Experts of a small language model: a softmax router.
Below are experts of layer 4 (counted from 0) of a mixture-of-experts language model. Rows are named router (the router's row for the expert), gate (a neuron's input weights, with its number), up (a neuron's input weights, with its number) and show model dimensions 96-127. Each number is 128 + 24 x the weight over its row's rms, rounded and kept within 0 to 255. Numbers have three digits each.
After each expert's rows: "gets" lists some tokens that make up at least twice as much of what it gets as of all text; "mostly gets" lists some tokens that are sent to it at least half of the time. This comes from a sample of Wikipedia text that the model never trained on. Tokens count by the router's weight.

# expert 4
router:148160110096130143094166117147097149117139142094137170135160112084107129106118138111136124156141
gate0:149119153165163152131127149122103117126150140139116096133145149115109105155124131082087110131089
up0:136158139208133160118126169119082125138135115088106122142124133129139072149141124115087113177098
gets: ",", " that", ")", "),", "s", " years"
mostly gets: " that", "\",", "),", " but", ",", " century"

# expert 0
router:142144129110102111134122131121113156129131117081109101123186135143116152108145124133135160161148
gate0:088119100125112120132160143129163130109138088135115175078131154130138142102151092114150124115102
up0:119148093100110151141104175151130125073151158089122138094152137134115163148142166118140153113130
gets: " and", " to", " |", ",", "–", " was"
mostly gets: " also", " and", " would", " but", " or", " then"

# expert 23
router:124139111141138076164121139090158127162178165113140148106091122111129127163135119175129178078123
gate0:114143148144093122120148101113128125120133118159145158115145144131099137116122156156167166132117
up0:114109159119146098160178111108114178108137139098129136131114147121124173121117092077077127093099
gets: " |\n", "\n", ")\n", ".\n\n", " %", "\n\n"
mostly gets: " |\n", " football", " %", " —;", " Votes", " MF"

# expert 13
router:120142148172133155135146117143149122117153132101120109141156126100118111130135148138096163112132
gate0:135103086152160159111139107083185123114150149116137120108114168143119125145124128112153117084114
up0:127120136098109098139139133164085140158114151124093119110145073072138152178109126155147131139137
gets: " of", " in", " from", " on", " to", " for"
mostly gets: " of", " On", "On", " from", "at", " off"

# expert 20
router:104114140133143124119120135066101145156143164112099119149136142173163110130126100161100135167194
gate0:106133165130119134146093115146127160129158138135108120131120137142073106116128114137148120167113
up0:136113113152168103125175073132159119133126147110101149163088107148156117157133134120081165097154
gets: " in", " with", " at", " to", " of", " was"
mostly gets: " while", " won", " with", " Succeeded", " at", " joined"

# expert 27
router:114110106135129139112121164122123135112124124134105121140096126172132131122141141132169063125120
gate0:113110131128175112113137118124142181160138135116134133135127099134161140196135124139166148136127
up0:126111149076169161133140103111093151151156151119131106080098125128156109085105107117133129152132
gets: ",", " (", ")", "\"", " \"", "),"
mostly gets: "\"", "\",", " Germany", " Japan", ",\"", " England"

# expert 9
router:129122138069143144085110146147207128155156115076145113116112136106159104108128134134117167137122
gate0:143180100153132122155153140104143136119123144096121103100143124113086140083146141096143099112081
up0:139138141140156136167120085168168153092090129123140092158171140139106075121115112139152121126129
gets: " the", "5", "6", "8", "7", "4"
mostly gets: " the", " The", "The", "5", "6", "7"

# expert 3
router:146153114127124147121152132144152083181136116152169128119120141084170099144147132107108129132087
gate0:143143100107080147118116129146126167146141117133107135114153094145045157139159115124073151127098
up0:128113107128109153128155144134112168109141091153097109101132108166064148157158109129121111134113
gets: "1", "2", "9", ".", "0", "3"
mostly gets: "1", "2", "\".", ".\"", "4", "9"

# expert 12
router:153129083103129150129142116110141132144105127126112164110100127074130129165112146116095124112108
gate0:131112172139137118117144154120130109114142132127109100084083114109094080110134142125115137098125
up0:123118185119111130140133150127157119125150117144136110099095101124117090112131164092107164128129
gets: ".", " ", ":", "–", " |", ".\n\n"
mostly gets: ".\n\n", ".\n", "′", ".", ").", "\"."

# expert 21
router:140154111069167095148141133152190103102143140121128117127094120078157110127145146115085148097157
gate0:122114125111116113115151155142134139136129129102106141142135101112124138148153126135095114099156
up0:144096136140165151131106151139181136117153119134124111102098169155129112139128116147073125131113
gets: " ", "0", "1", "9", "–", " United"
mostly gets: " ", "°", " $", " Nominated", " Women", " JPL"

# expert 14
router:138142116069152115120144142137187125099150118099119142118116133087181121148150142124105142111127
gate0:113151114130146092113109100129164148088099128120108120117105149133091051154129136132152173134167
up0:106126162110154116161118159103141114120138082132160144125131148069126102129097121093117167122118
gets: " ", "1", " the", "2", "3", " The"
mostly gets: " ", " Boston", " the", "−", " Colchester", " The"

# expert 5
router:163149165139098131138070099135106157157103097160089128140180134147102149118117129123161144119119
gate0:152114085119104100135160115117098129115091177140071132127155142156097127093123120140212119102146
up0:177132113135118087143139109121122112131085171134074106114150107142108112095103085122123126096129
gets: " |", " in", ":", " on", " and", ";"
mostly gets: " in", " on", " and", " In", "In", " at"

# expert 7
router:141074156141106137140136107138146103149116135170102115123121117145110097130137119117150104178136
gate0:129106123147123145109160097141071112144148194172137157127148137119149146123144138131117118147113
up0:115139123119140121123110111104145118148118111111116097147139129101128109104156107145146119149137
gets: "'s", " the", " that", " a", " his", " their"
mostly gets: "'s", " his", " their", " its", " her", " that"

# expert 26
router:099113109131085184098136131118154137088133117163131097110092133146119136127101101125124096135098
gate0:162127104151114147164124155122138114143147171164131162171146134136116131122140138120155128107109
up0:140081158100108138114121117126140146104114156113152148150147137130146110158102157160143135080135
gets: ":", "==", "-", "\n", "\n\n", " is"
mostly gets: "==", ")\n\n", " Genus", " species", "idae", "ius"

# expert 8
router:095084157180142148119137139125087147128124147134134116136127158138169141128098128103136138164143
gate0:105131104082122144113102138123179144135133155142120153166131143130112147115107160163133111097120
up0:147119123110073152149168178087142132119123111139149087173143146111133159141121133126112091108099
gets: " by", " of", " |", " from", " as", " in"
mostly gets: " by", " from", " From", " By", " appointed", " at"

# expert 15
router:126155118104128113160117145143161152146132128083155159120116123103112172114120145130145131122129
gate0:110146085132096116139102095093100140153144123134162166140152121161162164159096122169144149127120
up0:134161048094112100182127085103175121140115134135107153141087131143178144136105119116141118143161
gets: " |", " |\n", "|", "\n", " |\n\n", ".\n\n"
mostly gets: " |\n\n", " —;", " election", "History", "'\n", "|---|---|---|---|---|---|\n"

# expert 1
router:128148102104154113136107122158167096161160115121140106116094120079152122162143151157079159124104
gate0:172137126117106130110106149168136132120150126106135100149082091128103146139138129165132075153099
up0:127131165091083113121115146150098128154148092118123129135144116154116125168138121150112107110122
gets: "0", "1", "2", "5", "9", "3"
mostly gets: "0", "4", "8", "9", "2", "1"

# expert 16
router:139091129147151157087128193138121138122122083165097106115093122151175169106138122131160091158143
gate0:104152160131176131094159152087111101082137117128149104127110101165133129089139162149112140145143
up0:154105132139088145154145115113142160153150143103140081104113145124090108144169110100114158154129
gets: " (", ",", "\"", " |", " \"", ")"
mostly gets: " (", "\"", " \"", "\",", " '", "′"

# expert 17
router:095128160128141134086093120119129084094081158146087080084150166163111136090127142086148130155102
gate0:091088127120131114140090172120090121143111157104086143119158114098123136101112123095142124150134
up0:119128112111125136120141151150161120121141093123190127143108073168120141134155128069085148164152
gets: "-", " |", "|", " -", "==", ";"
mostly gets: "|", "==", " •", "===", "====", " Company"

# expert 11
router:110150101066140101140144159152191113099126122102130118106107107070151126122138146136082106127110
gate0:148167080125157105136144107132162137125129169155111134158154119138092152141140151171122110115097
up0:160103129136118161153107116127117148175145085089125080128131143091120091159148099079124149125130
gets: " ", "2", "1", "0", "9", "3"
mostly gets: " ", "″E", " kg", " cm", " Chris", "″W"

# expert 29
router:166171115085137126127132136135136115128141138088171125116143138100125158124161116091075180132123
gate0:116135111124102106096115167140145074151133091122112110124104100157107213152103138117171146146130
up0:098143160145117125124127136082122157106128155114101129187109177110141129167134151172125153119091
gets: " the", " a", " ", " one", " two", " he"
mostly gets: " one", " some", " two", " very", " any", " four"

# expert 24
router:107110128102095137103116173091111133157169135126107137164099143149148142125089132144144135133167
gate0:154114136109117130115099144099144126149145096163092125116088145088137159131179126156125126136133
up0:087105119136105143105112156156173120081138105128084141132068126093147142171167081134132169115133
gets: " is", " the", "\n", " was", " a", " /"
mostly gets: "″N", "°N", " Preceded", "°W", "born", " Succeeded"

# expert 6
router:114134122131158171143126154123134116107132126127188132078163120107139126135126136126106100127142
gate0:124146187112158129139134136156143112142087097119144121154105111138119134181103136093155108146097
up0:074165168103129106115136134137149119066107116130151160158078091178114124111137131113114146125116
gets: ".\n\n", "\n\n", "\n", " \"", ".S", ".\n"
mostly gets: ".\n\n", ").\n\n", ".S", "\n\n", " H", " war"

# expert 28
router:140133150133107072128132128112091131158147168129100121112191143149100119144127143139153191102137
gate0:165144125074152134139193143183125120084136077114151143131103120125161131161125111124159119118100
up0:167139129081128148146152147134124107076159150149154137109134126136159115101137112141153136140092
gets: " of", " for", " in", " to", " with", " on"
mostly gets: " for", " won", " For", "See", " against", " After"

# expert 2
router:170121117138133095144140108102080155144106118147103108156149138175092124108140153124142139109137
gate0:155169076141104114154115131137123159151130150099154139150102080162116123109138098127116072056138
up0:108160174119139125149141140089129118144119115156080127150158183117184152131127147142140164171110
gets: ",", " and", " as", " with", " to", " but"
mostly gets: " and", " but", " or", " when", " such", " while"